From a checkpoint of a small mixture-of-experts model trained on Wikipedia.
Size: 14 layers, width 384, vocabulary 8192.
Below are experts of layer 4 (counted from 0) of a mixture-of-experts language model. Rows are named gate (a neuron's input weights, with its number), up (a neuron's input weights, with its number), down (a neuron's output weights, with its number) and show model dimensions 128-191. Each number is 500 + 40 x the weight over its row's rms, rounded and kept within 0 to 999. Numbers have three digits each.
Before each expert's rows: a language model's description of what the expert responds to. This comes from a sample of Wikipedia text that the model never trained on.

# expert 7
It responds to: Country and place names. Country names and their final pieces, often after United, New or the, such as States, Zealand, Moroc-co, France.
gate1:470538508444496490551418482533567507521473460505526436468546532524547466523562544467439488427443478504515478484509520501535551455532572478546448495452533511517452519504508461495490441518435479
up1:523450466512463517524510530481445521464465536436508516515497511533560603568532548445524504506530461550508506550548416534449468474505450540489496466458466524517518465547526490562516523497494462
down1:541519586534500432465523496532514448590569520504461527558509510500514562556424428476477436497491497517552459557436508461488578477444520483455483545455432525483542550459507482513441464578527482
gate2:515530504528554449549505427440515500519470528546478585500545505534405476472486578541544573461518498546454566490540500473465533511468455495465520516418564434493507464513486502500583462466522466
up2:551587447510471498451576462483547505517562569476475516539525514502547445413509432511428492510462565484453532505509455488486545484525531503494520463594448542486485493556536495512437463531552537
down2:501458475465448495474550483508460529424501483553511489530581519527541436503494447526514506499497542465532496447477488491509550495517506481460493579511474501527536588536472513477465554536567495
gate3:530499487507461499445559529478516496498481534531474499500481549550470453498496487455452542569570487600460523543484491477504494585491525460464595524531460489433468503526534451497514492519465539
up3:521542514529456470428442519502474539459526489470405469411472507507471501535507526475533507541502545484483464456531506517518511459511528516548506504477515522434503512529482520515547504540496483
down3:422488466479532471527561535496463435515514522491546568487510428541563507489478504539434469455496521494477510468517501401530497556523552512493506519518473551504494520498528517495504515553494516
gate4:516515449483536560426459472468578486522426488550449488422471489485494585456508494510513491486472477489562541525550453510506537587553458563491530571472488490400573467559558533488525479514497502
up4:484466575503503409483520456476430469393526535522494499532520540516525565501552448444542432489517542506561530463518486476525476477572435458500485526498456539522475540532553456474441501477485502
down4:525561495494517446515462525517568509396474475498481490497543467395537476427540511512471473483516453505496441495462432529464495500535500489458454487506528435520459495519546545477539505532491453
gate5:501502500470506505564487553558471549509514482487519515533515534467482529483468398547511430569524551524530423495494530466471537493480455520503519583536459510488520470482570455487575517466523506
up5:513509522449441477519429489513528473521490505503477488473410521482529459464462525527482462565558488436494455528462533470504551552486476546515453445459527552539470504509468480553503469479542474
down5:470543474510450510517566505487477383508528558538507514535485452558523492455492469510540472441480511557480423520475470534438527554468492563523503479481517519478479538461502534458497506526434481

# expert 46
It responds to: Numbers and quantity words. Number words and digits counting things or inside figures, such as two, twenty, several, many, the digits of 10,376 or 104.
gate0:481471434493556529496533435509481456499510528416511505607516516572430516472501471511520492490509514507441514486531502522531506526500506569522550520414477396532391446542516489524472548549511544
up0:442495483522424465535455481525558417494504478415497521477526476531412539439473481545484478491500526424467476483522516454475493513576518460553612518497498491520461545527502560527444508534508482
down0:541485529542508465464525493500563584420516495513473537464477485545524482454546529509469520491544502499561487478433516437487450441525469449540523499441585553482477493588478488537462533450446550
gate1:512487570510544470445475532523512544489485529532475493518493459529475479581496435459478560546482498518441452378437498530460483556526553514522559471477512557448507474421530497498471426549505561
up1:460515463515534441496499538476518463488564550464527490458511491507421508483481466494469543586525538506494476525365559552466576550568437454509471508582520446462472510456485525517511491497530482
down1:498536527548404502480472474457506427491566499469468466629453483586496551547558539510586525490446547494529477461512460441452473577511487556477491498501466471468548493464466515448485522481550478
gate2:475522528500503475456463536455410489511442560435524522470607495467545484479535534558487476511484527522504586452537458419482519528502475503475534494491496469522524537517453470496529491467463606
up2:538464487433443540569545506532529497444495525526487495520540486509538492441527477505489443502537535445487478587456483538495451494521517484473440573517478568528473519510494480420521581455459574
down2:569500439573510522549439553519476520516468539407479521471490420507470452481470516460482526511520582361497451484467510438450465514464526549463511489440430540504504509530533427507479460528471471
gate3:477496504384480410487510568484576506485557506473452539506537495527556535482448558550547470470426546485485501494581469478508500447488498524498461543515479488450469496453455473595547460478532523
up3:452489496498503513432504475561464526558480537549490512422523452541454467444474467469535484519503451447494511455463487572487523507478501521494535475512495518499606530513532419550456502516460527
down3:509451493533483514456552584464449535494477504446485404498478487465492508461483525483530570531464468555508486499479483482514501429531467488547476497494525429508487477471446463470536513557536446
gate4:429520528525524517526441544473495478525519487541390517431599498435490485406521520463458413501480460549466530552602534497495492456516498519442482575487565494469477464489489491531529517476501476
up4:454575466518536517531451527506496425466460528474463489542506475534513510505474560488439560438525512534441512463495515528472499511535502503545536502539539521528523543547449535497461480512477483
down4:509547456528497474466547509530576587436506468541466516520478553517513518475556537568493542509540463560549527506422507508468524540481520518427531492460509545497493514536492487477546489461541553

# expert 57
It responds to: Plural endings. Plural suffixes and plural nouns, mainly -s, -es, -ions, -ors, as in graphs, episodes, provinces, members, sources.
gate0:468451552523512478454499550526527550541491537437522516498530491564527568527501546445522545486506416482513535483536512506485455476529537420570495473457467531505479553454540467516487503497446492
up0:440501465528554467482465452490493557565531530473483510485490598521483481528527532489556490469564487508589588520502515480496528498483494488489479493460460507456504437514498565489481459485468516
down0:466433461527478539488490545521462486492538482427540516506507496515556463485533515522487412467476513442515487474434571513419516497533560570535417430503547512563467518532474430570504487527516498
gate1:485519494480500446480463477479486519495427427451496466457540486462470549465491503460532547389537499552488466450489465482487505510528497460596477450456581498444504500503535491572519530517464538
up1:528562488495529552466556500472451569470480533493486509503526454511474442487478486443462514510495555493481494473483543486501509464498497519485456453453488457533536471515474518503582476568521476
down1:502615546544473406424524483442563439530522476401478533465472437438487531437529457486495444514472399555438492502424512494513467504492492540469494505486497443464450501603480561455617510488565463
gate2:466506475458461550449573441508486512513482524501559480562452585513437468503518503533470491501543527527467436421442532451467483464484509477493590466433410452516532505567529476508487533467492485
up2:476457521438484538437588460469461536507495469511542472511498488609494460396516467489531493510504470516546500492452443520439487479485546529495503505482523511462505501545552479439512545499452510
down2:519459491513501504413427493513540519474549430559449450518545447506388451425521438449483424493527447443450479497505478477551536458496533475583440491540533475523457538445458555495466487444433461
gate3:434449472465527486533507510490495516584483570463480509516566478508466442553558510507536499473496507557523503445530514489463507512547549480481523438520521449475420502512406556515495489509546505
up3:523493486518552477504492494503414467553519507517542486522519530527499489504567558394540481498519541439422504491564533456474476537501491502437505519546493479455500497515447522504475462501493439
down3:458453494525579523462512485551520506501482470491473591506439518462515486484522597518449539548561500531485485466470585464500474460510504506440493501488446372413479497487591494480480507473456479
gate4:528471433543477486514452532457476512561540506470516528529551468474535481495472446452493502507427465527543509532525545477492542542521559524487471565516518481543498584471448523524511443510494441
up4:489494514545577532482540553517485466517552531437586475489520413505521526498465497485440505487520492529459473492476509536438396514516563471563434467507491505458530538470468476455416492527442531
down4:513529513502518495492499418472528541524524532529536527493481469494493499501487447517538514478540474496505531505528506496515512481541483478557516548463513408502534497484547458490438580522481446

# expert 1
It responds to: Line-start list markers. Bullet dashes, table pipes and indents at the start of a line in infobox lists and tables, such as - Genre, | 2015–16.
gate1:487537519456482531490497440568539464522493469532467432464424429473506504510581534572526478547485486503530511506532528451512525520454481474541538529441533493415509515519504494494465483608449499
up1:529556478503468547479494533495466556477459469482494523541576542510499480514521486462464479594555551532507513448469470512427483547438495493447469499542510543515403458525513528467554469456535518
down1:495510544506554522470562548523501435535507518479494527553493486480483544474556441569514443519465539495383524495466501472597450481458574422518459491525538522535399501446544474531454531483522550
gate2:522478508508507551473476451467514507493464508521566557519510560504513499494580512543490482448471516465395462568498512521482572517464409547456448477468465571447572494517520528494461499541495507
up2:500551516539476529495554463486551530549490561518453582523457450468450475521468490509519541502485534467474485509561502512479538441503471426451560434523401498550521522419444441449495509546474445
down2:474492518426511531493470529523559491542453480473567441514523540402482408525510492512511531504513526477487446502513524499463518530498506479466512379468488551483609542507476489433432565475511523
gate3:427511484535524467522500488478542517453479483517485553571530454513507442486513430507452491466488431530503439495498480469451506391399539474535442511618524500519551501499540579490489508541516530
up3:475461471440533474499428494490470538460475442461486495485525514550460574561539491515523512523540520527534542532514551436486557519506457522495419478534464478426545536493520519516489484542435425
down3:478477522556515442538534530470447498500495628533493527435454450499413492497528603433523539497501509457489438592540465497552455448431506425497558460520536478480523448518539517558477526502469517
gate4:471490469518504523490520467529481520547498426469496520545499528525541528486504491466575404523462496555432499553465515530471491507489570492506486544462530512523528456441491538465519506574486472
up4:516517422565566504473475476539467562492460399514519502538474471518447506446530513446536424433486471494478518558581502491434508482469559529508469530414435486551560444459495538465507561532531490
down4:526491551509523475579446498430500502513432507493496502525470549458493485479571512532460495551487427463542497494468545493497447505514443424476522521471447479452536503473570463525535476528439495
gate5:484529528519579443511538523429431491487475474534535558485484524425520466530432479533543495523473439469562526473493521467493427446493520497480519441483513461470503551516504485512497538491449447
up5:492494450517454523508510461558553502393512453497524455534511526448505516547484514491471533523492528532551455546505433508515447455522498509557494525493478488547550415450463496421493496411506500
down5:472537459496527483506498487514465543538572573424452490449494490493464466566559461537473483489451491540488501451455488544500527481464540527517471487476484531485495486480514487530432546485506482

# expert 31
It responds to: Place-name endings. Final pieces of place and taxon names and place nouns, such as -ville, River, Street, Creek, and -da in family Liomopteridae.
gate0:493508482481519465475538503481459522543533573549482493486448583446463486526495429512515444564526534519453481472417528589523468405495543434491539574475517469510470576546429558448510513550511470
up0:480378596488456456621493497528448460444525502457533502520537526523489518544485517490487449535461489500463471568550497477503433514462464486572470540472548512501504457492524474541520533592462554
down0:509503483492514483486523482462497507501433573556450483478521530545452500557517564527499530446475407560554537420504511541531465541515535522540502518437505477508594437545581527506514462486460455
gate1:492487503577527528499526521443505463539470485423512512497502538513551520536523476498412555420525513481476485466470459575484520547514477511551518457548494462463509505516489405521487556576460532
up1:496515473486430464507456519472442522585518508501416600516495437511508563521478525526480540449494460510471453549506507541423463556531454447498441480565496539487456461483495485564458503466529483
down1:497419435443569434508465554486508471585492497495539589478495490442562533515511494474472520634493505528538523463463503495503505452499499478484411440498467551550544491501514489498604523506554419
gate2:530586449523547517437485483449478505549473539501470422523578536522499466537556504436483473473519607556488439498445552436499530483517440455562513549498445476549556530504494467565411489539534495
up2:468499460569487513484491539448509510594407489503589515488533602461484555473507509492504506496498514448469447547520583511580507482426484459508472519483530492476534539467475485513465550524407540
down2:478460513433543526528497474523551549483580437464519452548524596512536511466555523510517454616456492488481506509548476486537528555504456499529518557506547408479493503510484445436539571545427472
gate3:502524544446472563438477523439423534519428492497481546472484501515466488512528555588495432509499518558539585435492540462507464513499511477526504549497510538515523527490489456619528527526471488
up3:480382538559473550496464488568470481479553450483472440513540576520476518542583463528541547504532573478413517509514509519501573573543534499562475414542456499458542476508457464510480536516443450
down3:468447485530519529508602486523541461522503485527449436445468504435402409421517496493515489543471574466504512504494538524511535399501552516439503523521479544460588524495536437482440542512500533
gate4:519570528454467534547502508558446507497384557551520513528505455502508570460525517462495478492505467526563506427561546499509518473574450467519470493537440526466466481529544470544505515545512495
up4:466574510508460544424503412431471518579454515499537487546546529521562424537510472525463557462515452428464529530488446511465490446559548473550475487458481515496533480489510431520523550461472429
down4:477512549566535517523492541491490525501504520418569479486484537509530461461464502459448492496559494419534554565543506438527505509469410405469506535422462486441509538463512545443529355526456425

# expert 42
It responds to: Part and type nouns. General nouns after an article like part, type, number, name, version, plus hyphens, No. and word pieces after initial A.
gate1:475490471535523529549508440461530470474549502496566416561472499542521516497488444471504489568483539530430542532531513494422454470445467458534452476530557464454458460461526513471509491503498551
up1:470468541526511435473504516481477498489500517473457526488514512491512528511482435492533533480485500540586520508424487505544481553549506563625472552545518542535433446561516513484477494510420502
down1:524534554498435586492544473541431504468487551475522455466506509499522584530539454452513496520507491454501497565502551439520509422441473500586470584525556430565511485544495457467454494559501502
gate2:498484517503504499481607507546417502545574508484500465484552471473483520529478441488537577502478450538505516463482515441491523435495504513515479486556488520485576481497496564506483468559495461
up2:520391541530444556428493471543483532531534456458490468437486459548511454476533490503467488505476521593454524544509533546506518438492547413491497510497525470505472528554430548460497475496504535
down2:477495552501474439489491450386461466516495440500487486516484521526485534467502468527487501546497440522451517432478456510466547501497514520510459502481464454498498466505532529474482461510528472
gate3:547502592550548457466537532522514507437545522587512449571447448537496455472496484479491531545468462527581587532472560501532512460493420522478477521469534474468537509518479480517479482465529508
up3:439530524454484472461514463528487473489528503573505474556595517534554470555500455580548532605544485412437545548549477476522540475477445437484514480507449459438560501506506532571474555541512567
down3:520500456478514470526512523524457528502462514484521480525458457570449460500469525580516439563488469485508463459563419480593557512432492501504510506472487439479482447547545511488480511533461477
gate4:507542433507561586495508462475456505521482467421520478486459485479453500517549616592482556565534397482480495512498577624476479450499485555520434555461556550574479541495456503548454481517529507
up4:389516548496534481451517468488556509401517514498529503532504532492492424498416575388484545551467566462469460533447616491536566463560504514497493465486526525490490474574543521403441511514497414
down4:427517509559472506507451495487481571496500470500438512464505515501481539492496515484517513545499477517508511499544584458523484455541480528576480536511471472437453500460516512571494575490485473
gate5:576483542450506465534533483593496411416481526479528487523446451578517434476541535459480464513460466548475538451479481511463541575547427564595567488439601465473523376492546482493521478569484464
up5:489539502494460557454484502482527557476521529482433541530563493529470517534523505530555469524521472437485475485473464560479530555503556527458514498505549515445503512514526458460450510484394514
down5:487508460521426465526528450491490586483531507464463474521518621464523497516504474485529500576477474438434443446496516475455523453420510491464446477491501510501558544495508431565518546511500504

# expert 8
It responds to: Name pieces, arts terms. Capitalized words and name pieces in proper names, titles and tables, especially Art, Music, Film, Best, Racing: "Dundee Art Gallery", "Santoro".
gate0:452439495536564521476486422441577496509476503406522541534500457451480576497410444486479507586456463568532490566516515519454534484476507513517495493440482496486460526540554495411475509466484413
up0:518516471478509443492544505551448519553561541469507469495529554539541527457516451570522484466497521488479475555454531508518519543543421468518429499546538490526480517516431469500448542469479514
down0:512560555469474550528469545488520487453556502527483496524428482542504469485497498497541505497548370503487468494473451504529525504459480477495453542559554475465450589545506491455462465481468484
gate1:498504499493522469557432521498525558514573425500461508521519536567413532460546485470563529497483466446385479422469476484565502469519445567513596542433486451475449474542442540498586546426543442
up1:469504495520417530527527493555474487506494543532558579539553584432516521496485486537518483475515571527443477532470491504524477493498541502483480527520585535536540499440495483520506494483421521
down1:507527531549520465482505483513420463527464510461460491558541586460475474512459421581507443550591493477385543560453498481409477510543469520481526506535584566428489446467523431530438484488422417
gate2:545493491557547445480504530469514575524509549527457511453529510548522515550488558488495486517473499522485480549592477475505601496501458503452482524499521545481524441428503462568499483512513558
up2:489515486488513460504487484510491428493487503558482474464489528454566524461493534534512476494520447571534450507558529476452430465454512514486510460478494560503458554491503495470586529470525522
down2:479489540473503413555477483497526450518445427435485491415545476523487499499463500491468525451497556519471536475514459529510509533460473520578501448557490488524457511413475516502547543542491487
gate3:445500468566545584496510503521487518435480550508484457523526481454531504462535461535555506458560479473547535573511442404532432443429517477466494522525462482474541513557442534511499479524502530
up3:467436490532552543471489427468551451500551500516456473475462416581546462500493476517501498441534575559464533488468532479477550593562502499507469483500471464521544553495560531524443543465481493
down3:524492450475517479537588464537447439484527478483435566492453570462453482515417502435493530487560517482503553514434457491474525523499478540496567556473494450486494463444583518433497483516443486
gate4:495485522540506515539564533519401522508498509565442510486504479514505532485483461497458543510472489471499543454506506538506475540424556460508512522529508482536468519516487510534518520503500486
up4:459534466429436551444451540534526501573503470416543491476475467568512513499506480476476428475552567480493481513434476545473534570436514506531492523537540466488453452423442426484590536456497507
down4:402496548594464507512482496473498516540570524473533465512493506485552440492539444463503447468486516494458436458500481407474495541435454527513459426488500537498505558548532468432489523533509498

# expert 54
It responds to: Determiners and ordinals. Articles, possessives and ordinals after a preposition or verb: the, a, his, their, first, second, same, last.
gate1:517500522477549520445526483464514581445531485454539526479480440451427523528483477493503483598450528536483561406454457560470563509465507461477508548445469515569520556495423573516525472459588573
up1:506485511518487544472486504495534413497519476536510452510582480532539588546577495470484564492556523524476462483531444520483512552527529474471482474518533480491505445463515495536498446491482466
down1:499508528525541583443504427461483556486598534458457517504523496535504448407513496468451503532479530408495406520507436452526460459452449519514487470455510466461437482549453501537529444588534500
gate2:490510502496550489492488414448511464531404417598533522490472477475441595584462448473518514509454503477431618488509515496475462512450524511484497492492510539574429469523518493441503502457497444
up2:480519514529502583498538492457557492468564441550491490592571523473456474547513531514530438475487451544483560542501488531498478442520560451483510552532539537563505468494514555484427555506534439
down2:500509529486477491452496453500516532504426509475489531437484502454482478499493527459480499484504573506471419515459452502468566552500527442523543419483551424470433466514491456457576529507440451
gate3:438512497567490469548496432512529449504554590479504475552450538452529558523493559602569525448483465505482454508572514487517559553512485488499556509462560496442501554412432522457489543460502405
up3:435491493485495530487458488440517490572586523461505492573450482553577503465506623529522424568537443474459402500525471493516497494500487531544512425509570513474543528490440573478508534460465424
down3:531516517554527493535489479458493502438509439560490520510564529533505566525480539449524513497536552429482506408538516548500434502491610436467492586506529474517555451524561446510432523487551502
gate4:390450453494422473541515504526572489503453482416532487514564445535543524502467477440451502483497462503446517518519462490437464508541519417508476448490495436435557555486485487521505498538516500
up4:586459512568553547469491578420449557510486512487479465500485492594427485472540454472507517483559554512498510479482483471524436502477597528494499522498448586535453512506496517477514500465476518
down4:517551612517469526479500542487565528507550521501553526488497549523486498505467498546526547489527467481520572532490424459514608491495546520526496462534457508483477519522605503439554504546529459
gate5:528465454613537531483517516521436519437430535511493524538525530496560525491526517516478528567515472534477500536525420488527531524503502415526516473517510518487521510490453513494564529525468596
up5:473542507532502529526519449490471539493513483566507454430491443521446543532510460528531453501598502571444552497449465547496504499409491493437489464480546526510539508527522524481507451561510484
down5:454518455473490562486500510533498551445562458475530597480511571501554511482522522537509510524474493554585525499470541567497427498423505469533511471553479486511526516476451453476512551513574452

# expert 27
It responds to: Numbers in tables. Standalone numbers, mostly small integers and year halves, in table cells, scores, squad lists and dates, like 1, 22, 18.
gate1:496467600536534519519489525544454444516486454589527530505542480500449500542528515526520524531566510551560509437528450407491478429552524566460439525500501484423479438489454473512554476489492503
up1:518462462467489575484526470507599547545411393550429504497523463476543521476500515561479503547553448521505513482505495446510498448486540489519456557480491532502475568504440473499548430461504499
down1:555515452506476494465525449535534527482463523539530508502492458511493513516489538476417502418532480441478462559448545554555466521516492438565453484463484489472468495511476463514495469457560454
gate2:449490448545464458524471500471422522511482504484490542525557473579504502524558510521499507501512565525437589545493456527540431586521586489474505468512473497524438503516526487477532531556563581
up2:527445479500544483486508423495558422498535514501529440503439526419526431421542463510485532412513437483469474496533506528532564509460477531535571549483565521532507560475501569532438498463434425
down2:495518440526508495535488534460507543467507475440468477540569488492440521504572554437499451578534501499531514516461493506464433552492521542473535498463493491518429472462532430463529506567576496
gate3:478510477510462500525538522474526513568477502588535478512437451513469412471459465426506537494555504497482459444573513510573515449469589494488525477451507517456471523402513554528538500483482420
up3:485480466463455543581505538429578558509520539488559480505487541518501454500479443464427467433427488496438474502500482548502563529522515548529511507528441532550430525508495450438525518526451404
down3:466504443440474512431578473493538490534483508620501498566411435484499469488480522489445515511489478495541466551524494534485531514532580522501512441459497541526488584521528567464499495466514537
gate4:502566520478492550515520499477502492551471485502533482503497544488513421489529540439564482549456473491510477485464585519524506462433534511501464516463585462499485557546475509560415500518534457
up4:529505509513538524443502483478500482503579601489506534492540459514480450515451551499455506542503507469451511498497534462490499538523527536490509473518476429466493476544512501524486529549522512
down4:572552534484477470415513484522482416534449499519454533541416431478559485475466495520468516536463496487495458522525517488506493482465474504511490513508543485478489486519555557452509509517479476
gate5:469483441472548587566554565504452442480528484522400493523428476534453542535570500539484523497468442575469489476526459557512469555519473477534512497590468549484592523491431445525472581516534491
up5:525492501488603463513516498477526468456477492528478511482525553540518505527514529493536516450565540523480527492505449523476489487518415443490459521480516531506484535543519552471495543534413500
down5:537503472485479530490473448482529528469529482487500512576517523471530535556508495517531537511508530529576482542510519498506531514477448541508426528479514520471524477505536576557528408533482440

# expert 23
It responds to: Possessives and table dashes. Possessive 's after an apostrophe, possessive pronouns his, her, its, own, and dashes or pipes in markdown table rows.
gate0:521515454484525494461484516506540513491518493509494503496446508511433493533474443458407404553517544491568492527524519529481557491409543529565545500471509482525481503442524476554538470598508555
up0:556567484511480551530522551491533480569490504457536474490515501488451470566460547488569440461560516501557464456475448457513528473534504555553505527532509463558506458517564514535459469544537473
down0:518492461518542501450493536553481550487548451527483540449511533525486477554493530488510482446529500533499428529577465464568557517551486535503481494393455465561475489551501513567510418524554483
gate1:497508520496499595517475478512492416499475520505449551515545491482557577460478579518410453554541555507495584496491519489441491452464502527496460491505562445521474542470478454449525534502483520
up1:549512432456479565515500542581526458541479520514574496497536505463474471490417507563426478502454506474462500456443552566515458387472531467525482517518512469474480528542433476469569539496537549
down1:517502455514474419506582460502414492506428481544492527432559548485519484580511489470512512564524436532471553575503468466527511454505533513529526569503507484482539486489523508477465525503482522
gate2:560531455495532488464515563471507527469494450523455536469478515551546449541511460485518482515435543480439487439512481520516530493512493572487489496481507549497515490508511525532523521525584542
up2:461516553540544434546507443511486542517436552511492453460546508493511474473464456547532497555548442396471541529488504490536510458451515479532573584545487444539563530424545512479474506555536483
down2:514515425533519438520448521483587521474479519483480515472458499528490459505511485456505530491526539549503571417503433454574493476502528457453587479478463547481520467465563576463435536478476499
gate3:498485545490494444479533492518533544483516574495506482480517438576555553488531487504507519463532480511525464460464481439374517460492450567505464447487505519530501495572486489470464478573469489
up3:455496538520559588514514515479549533554471504562474456478493546509498508467511531457407529533500477437475476488513590535478552511529536460489467477509477388442478428538466458515435448529432528
down3:537537501512431545495477556501527518490482501483500453466477474412564424513511520420474409432424536522513523494408580559512509462484546457531547490508528488489534462463527437473511504497538573
gate4:439479446488532524429477509467549519449449492499468480509486467469482504499466514498524462503502497430551477548392452471478541517526499500488472494512494485461527495492568495575490514520556524
up4:471484588499431536444520540504469494569577526474547522471457487447488500517509599505496644539488501535428528470488403498516554475471556396476584519496494511533482575510439474488497523490531581
down4:446510449584504453482450449514404531470458523486502481566415529441557512503541481508472529472466442460486573473500424442519502539484523502518547456488482569473476515510479433486508533509471520

# expert 12
It responds to: Digits and mid-word pieces. Single digits in numbers, decimals and table stats, plus mid-word syllables like ma, mi in names (Tolmachev, Selma).
gate1:490469553524451547491492540499413579430581518511504434431544553489498429479573447479519459478527499570507524503496514501524476532497514482464451571460520526467461545514499517578580484505481538
up1:519517493560432521481507407514499564520495532468487425482485457455496483462520492515425474436466487550531530525477469568557439478508493493470498511433485562478497473569483488510486560443464508
down1:512505462559402521461462519501555527536511461483560536511522482514491487523520519477510511450527513458495553536479576446511542502535561470467491514520556495500494458423530451461504542567500563
gate2:543505450487478429509501452490524473457529556493524507524467374555584545434501550502533513542504537485534534499513485454561431542413530545571503469468463470485556563453455524560432479491519541
up2:482458418507543515478539500447524484529464532548469614455488519548518581494479559468479486503532457496456486493501492519510444477483526515454487485500532530505535430430512586553517458477518510
down2:508465444497459519453468492478558555484519443476462530452497547487500582476471467521430488470431466460523478513501508439540495476475494434594498406536469459502517515478479487508500548466576528
gate3:446444534476491487531475393492457502570420519459539544479568484514425440500482502467455600590542548452470477474503524507495463542604503580456538468523496497508546491532476505561525472519511504
up3:510474514506482562522518471484511477455494488525568435469478528476493570498467446479538526482524488549522549486522492514477528525434571504451507544570442514464561486472476440508459511504520457
down3:477475449513441458536385522504547505551536462502567527582463410488505428489523488546423535464538544541524572499543479515496482436469521459519544502488373432516506493462565502519498548529491508
gate4:460436482541522543497511486483514487512521440488534393416499520443529506508453514520474592564478489522498434516534481517412504517461475488487520560435498550482488514494514571444465453496517511
up4:466509452486491470548506497447537477534524530481404446478526480476525437595504537512541497543533466486481469441531474532426531442430555459534566563478518513451507490470476538467514519441532485
down4:516548554519442496538565517538512477534467465438536474476517520502507509499466561531479566468486556580472509555589520485557523545495397498486482508512517449511546502495485504525461464496466476
gate5:499440479473492526487453540536486494642430491519584472562501557573499527503484494555474508443490507519530475471548489473478456529488517432534517508543452458506488459500508459429477513568492501
up5:550554417514438507495507460497454541507446521478474500531466515561440528447576528551562555511544534417504462545502529510483501437486396500519506509462507525488544449503506526506441446503503431
down5:408578486558478491518511487461431475462425535490508441493531432513439435428480494436478510448562558528523472520523561496511541508513460587499599484546500490462457468517547575530494484494421449

# expert 58
It responds to: Gender words and name endings. Men and Women in sports event names, plus ending syllables of foreign names such as -va, -ya, -za, -ers, e.g. de Silva.
gate0:435458465514533481516498511485461454540565484544525458513500535547491517481579466497453511449425530502495546423560474505520519540507520581468486536537496562493504450529518528491459503432570398
up0:478519407526469515518505530516536462499545474444462451479448461467529543489551467522519590469521510535482494529570533474510480536442506459373545490452493485493490551503574410468525423410516516
down0:506480479506452485490482477490518534440454577497508606440522520530473528545587476491513497518457416541481490506410469525514450556524517559446539489497494494559585491501513547391509470525472480
gate1:519459526504541477504522498543481477503484458393431465506452493506521529484511529456550491477528458482492495487483490431518484512549505534437458522488533474447472485492485560533524455536559540
up1:466591438459511510479457512508479535462501517526545557493428545530427461513507570523488478460482506464473509456464446514446501432549503482489463543500514471424434463487557485526549550485509498
down1:499519428469431531493484521483481484495478474467485441566495510491524485506489473521519512447457500540436476481538474473526556551461591465507579477502534517490442557452548496486451523524519545
gate2:477566449469535501457416448500597531510440527500515526530483496488502532476485455566517517505455459565541519481487471465497468580541393499503506438496456422532516582462446517540538527554493433
up2:429439552529465456614540539516507503501500460499452533489439425517493494534488492494548494452554504457440499497471492505501504486510536427481494612468525488493496425477506439464474525541527587
down2:496563506532567529506438498499474526515536461483628474552492507524568484437531518588559481534472504433525518488406451456480444430502478496517512472517551436521494570518535476533522495493528461
gate3:563514520429495513532496571455512535467556485485535551517465518533555460476503574436444503463454459509535477573522431451549489491558493545513455435427489515494476522530511537502575468472546488
up3:530579478582461494471507519511433542396490505438479437480562518480551540443478506463489425517469545560505544511534508497521513518498478538547419482461528538518494554476503464487492452540476514
down3:530529501472486561532544531444519523478534519477461555553487544455510497494480580508461518539561495517566516502565540508560455598461505504526486481504506464497538464402460489544545501552542470
gate4:520527509543505583449531562522544449520487567481508538456544478470497521450461473533458526536503532530538456502495440506508479507497496587477518378529473475522468464456525536536515500543512492
up4:511512451473399425549467491533559521558491536550490465449447526458495483461515517432482491474456482559515412458429482507585494490496506562502459509597515504487471508457551539507481459567474482
down4:481498501481540530439475529482477516447617505462589512530444479435563467456495459581535519489471493502505440513518515505543439543509545480440502474484503544459535543493448579551450484491515540